From a checkpoint of a small mixture-of-experts model trained on Wikipedia: 48 SwiGLU neurons an expert, 4 picks a token.
Below are experts of layer 8 (counted from 0) of a mixture-of-experts language model. Rows are named router (the router's row for the expert), down (a neuron's output weights, with its number) and show model dimensions 0-191. Each number is 128 + 32 x the weight over its row's rms, rounded and kept within 0 to 255. Numbers have three digits each.
After each expert's rows: a language model's description of what the expert responds to; "comes before" lists some tokens at least twice as common just after its tokens as in all text. This comes from a sample of Wikipedia text that the model never trained on. Tokens count by the router's weight.

# expert 11
router:120147119054159112138075153138147150080162133113101139184125078096070072154172066079142165117127109127062158178086165196122162047095109162129128124143126151113177111091121094046093156153119117158155133157185150164054143130126145109108094133143106202103134170081101120131140131072115154097138166075141141132146124125128167122107179213130137139153078122103163111141203109112176148134087123166128142103170108176082083090111179093143106142126165133174139108149111148133088095164150176169123125125103123115093163090124149156137168127136148138106193121165127110105127172148140113138
down8:115186195212119154109147080106114175179130126141131064127120062117109091135110152135101148182138171173208125105166162161144167150097153113088145169106157096153155126105060124090117125162122116109130173115163152177143143187149157124144108036097130108110118089148147089165135122083150113119111129148109109142079132184114134139124099128113090109105149166088101101171132152190149155149084141112157108129071120071138161140109157170112136118187160127177117118108138122161143131124152150133145125173167158114167116084130142092082186111131145112121132157089063168133156190049054099157
Description: Sentence ends, digits. Line breaks after "= Title =" headings, sentence-final words with period (game., him.), and digits in tables, dates and scores.
comes before: "\n\n", ".", " | ", "–", ",", " The"

# expert 47
router:036143112112180115110142110048157117135049085150092098144117170157133104145142172109168189123142105107127109160120121100056119094130123140149075109097119085152168111078075128125155130111108119122105122073122116126137149140179124089148108135154121132094133135093134099120190112127148083114146140124086201148179167167159088114156097079150102088109109133110095137152156072126151160158183125156123182108078171114101152135041142132093042056167065098127099169089138102191155116096182137157136144098111148079147124168117139104149076166140136154131177119157134147124159141131122085129
down5:135134126127121109074142125107130110147128103132132114154115138064139109117098131093105016174152120124166164187110195178121150159090152099110184098079133137164082152200128143165082145135104160075167084114083104130157118097088138092130162084122099086155118115093153107128124133134148077124108174128150056107148171150163118137147123119111128177099169135152140189125098150103150101126123142150171114141142154153152168201125083166114181069086147157141115119159115126086172176117112130110221149086099172174113139176126189126093147070133120081100177082079121102167151096094114118145
Description: Spaces and separators. Standalone spaces, table pipes, commas and short function words with trailing space, typically before numbers in tables and addresses.
comes before: "1", "2", "3", "4", "5", "6"

# expert 8
router:119087115148147127111145193120160109125139083120201193133159094089169088146160086136084127180108106168091172171107131138128136130149146122118132117178120123054113065156067118150153160202086119232147110114156147107113102132097098142116134047152166159129148095045073137129073140136158114112110134131144103177155181139116162094072086098160125170118125111142125114121120112077071184179129128181145115145139126171114113125106167127100126138127150125132175136119163120148120143070110150208105130087103131100152173086082102124128157158163114104114142107150117135162078173127086090185
down8:121034121111098091127110153186100122080157108134085149146167153109151095155122156080192096125154166120138167148117109117184145143138087125130130169115145112151094094136083110131074116110150124190126138095153112095178080105151181189078124096145133135109170095185142133162112134113119097110086111132159122149092133153108130127085095134124159092139120131140096137122150091039178152091141113168142124205148136217176160076167103128151080104165104170151097139149121125169100092163108164040133183068138117186171101119142115184104098166140079108113141148128155156128151180110149170103
Description: Digits in lists, scores. Digits inside scores, measurements, decimals and years, such as 6–3, (4.0 sq mi), 1.4, 1832; also reflexives like himself.
comes before: ".", "–", " | ", ",", ":", "000"

# expert 2
router:143097139091127104106132175120153141104137093095204162136124098099111155134130049126153175147096103109094157124075133166154140081091127157139111142163111129091126129101101140112140167183080140218160090090172146109072185102126141165107124082126098210133155141042096110102056119138128202093148124145131112149194152139146152142076115129115159173139156129143116115113183101112095159130127097149111146095147117157058117107133193113100095122124150151214146100124154114126137109119115157190133070103058117136133137105080128120132219138128144114113149098178152100159102164146127089165
down4:060141117160152105167136112138112102099175108121136191112164157139100129160082130105174118132092109127113132111103124143144158119125174165114157106154124177127114135142150162150141163135099154106144133059147131099092124084134124134111133090109078149138150142103085092115113107104069181116137122123107187154143160116134095136163106147145142149060181079151160116170181139142103063078072101040131148158116073099131114170106172152135143102155106188184147092201146133089123125086140116134130081081123118184119146201117121204091122076147079099162118069081139171148195168197112100115
Description: Numbers in table cells. Single digits and short numbers in statistics tables between pipes, such as goals, votes or percentages like 7, 0, 24.
comes before: ".", " | ", "–", ",", ":", " |"

# expert 28
router:073122141115164113097124072099209089143070150177061131136152119123140102115147103112192162169121109102152097113131106173084155103107150105139149097109080177174170120153086121104172091075153095156134107094177110118183168131143123111143150145173189105107143099044088093069150140115140110110140143144092192119111126138132143125126138103120149076094128100121158166147200049115116124134166105169098115079135130110101120117092181135145080115150145103171139147062153122136118115088162131165158147083123146117149147179096171135183103143138106167139205095172169197149140147108100079140
down5:071179145190170124107141178181139167056151166102146124171084112139192123065109099052126087169148112127156120135140162145108139106126094101061204160120201127143125108164150111065156091100103163150107097169128123132093129104099166181129134073215144171117114117102153130065191155162122142136149137090113100111125106087151140083138127133174110113148116155097155108114088053053131142154117124097054124149156095084159125146118121133143146076117124162140169088112145156181122186163099121128110077107160124113141172141108129140135122142096173140106159122102109105125106120175119087115
Description: Spaced separators before numbers. Space-ending separators and prepositions just before a number or date, such as the comma in August 9, 1996, table pipes, in the 1980s.
comes before: "1", "2", "3", "4", "5", "6"

# expert 40
router:153120126143133152110145164170084127094150126078128070160135127130168105072122094149109168065139099128173148127121120133104151114082135133173104193065096146120136153112135064104126128102145149068120109168157157197097159108125142133165078129086138126099079170128134151141132077096142112168134177175185087111148094126149096184162172100131128102183078136092045160079118144104098164117109085108099150103065170148119101094130151122131073069119106110127112104134157098119119099161146092065101110114145109164125134076156183164151149116098168131122058161045137137124206119138160108080
down4:119124116149114103091156113154093145103124121113129110083097118081165126097109120137180103138135120166157096102105116079071122182074168031179172067097140059140107121110112128101131150131133128092140090149080127083140131117139131130157143157149127079212086087116189199195131130097148120076131148102131119122073138053174116093110132125153193129147173127135149108090193110107140162134095113153117137126142136085184131139148143096111140146146134157092099134159144102168099093103101159117089165126078159162195143172119058093125159171155114134167181050160113079140112116157153157160
Description: Line breaks in tables. Newlines ending table rows, infobox lines and paragraphs, and the spaced pipes separating table cells.
comes before: "| ", "-", "|", "- ", "The", "2"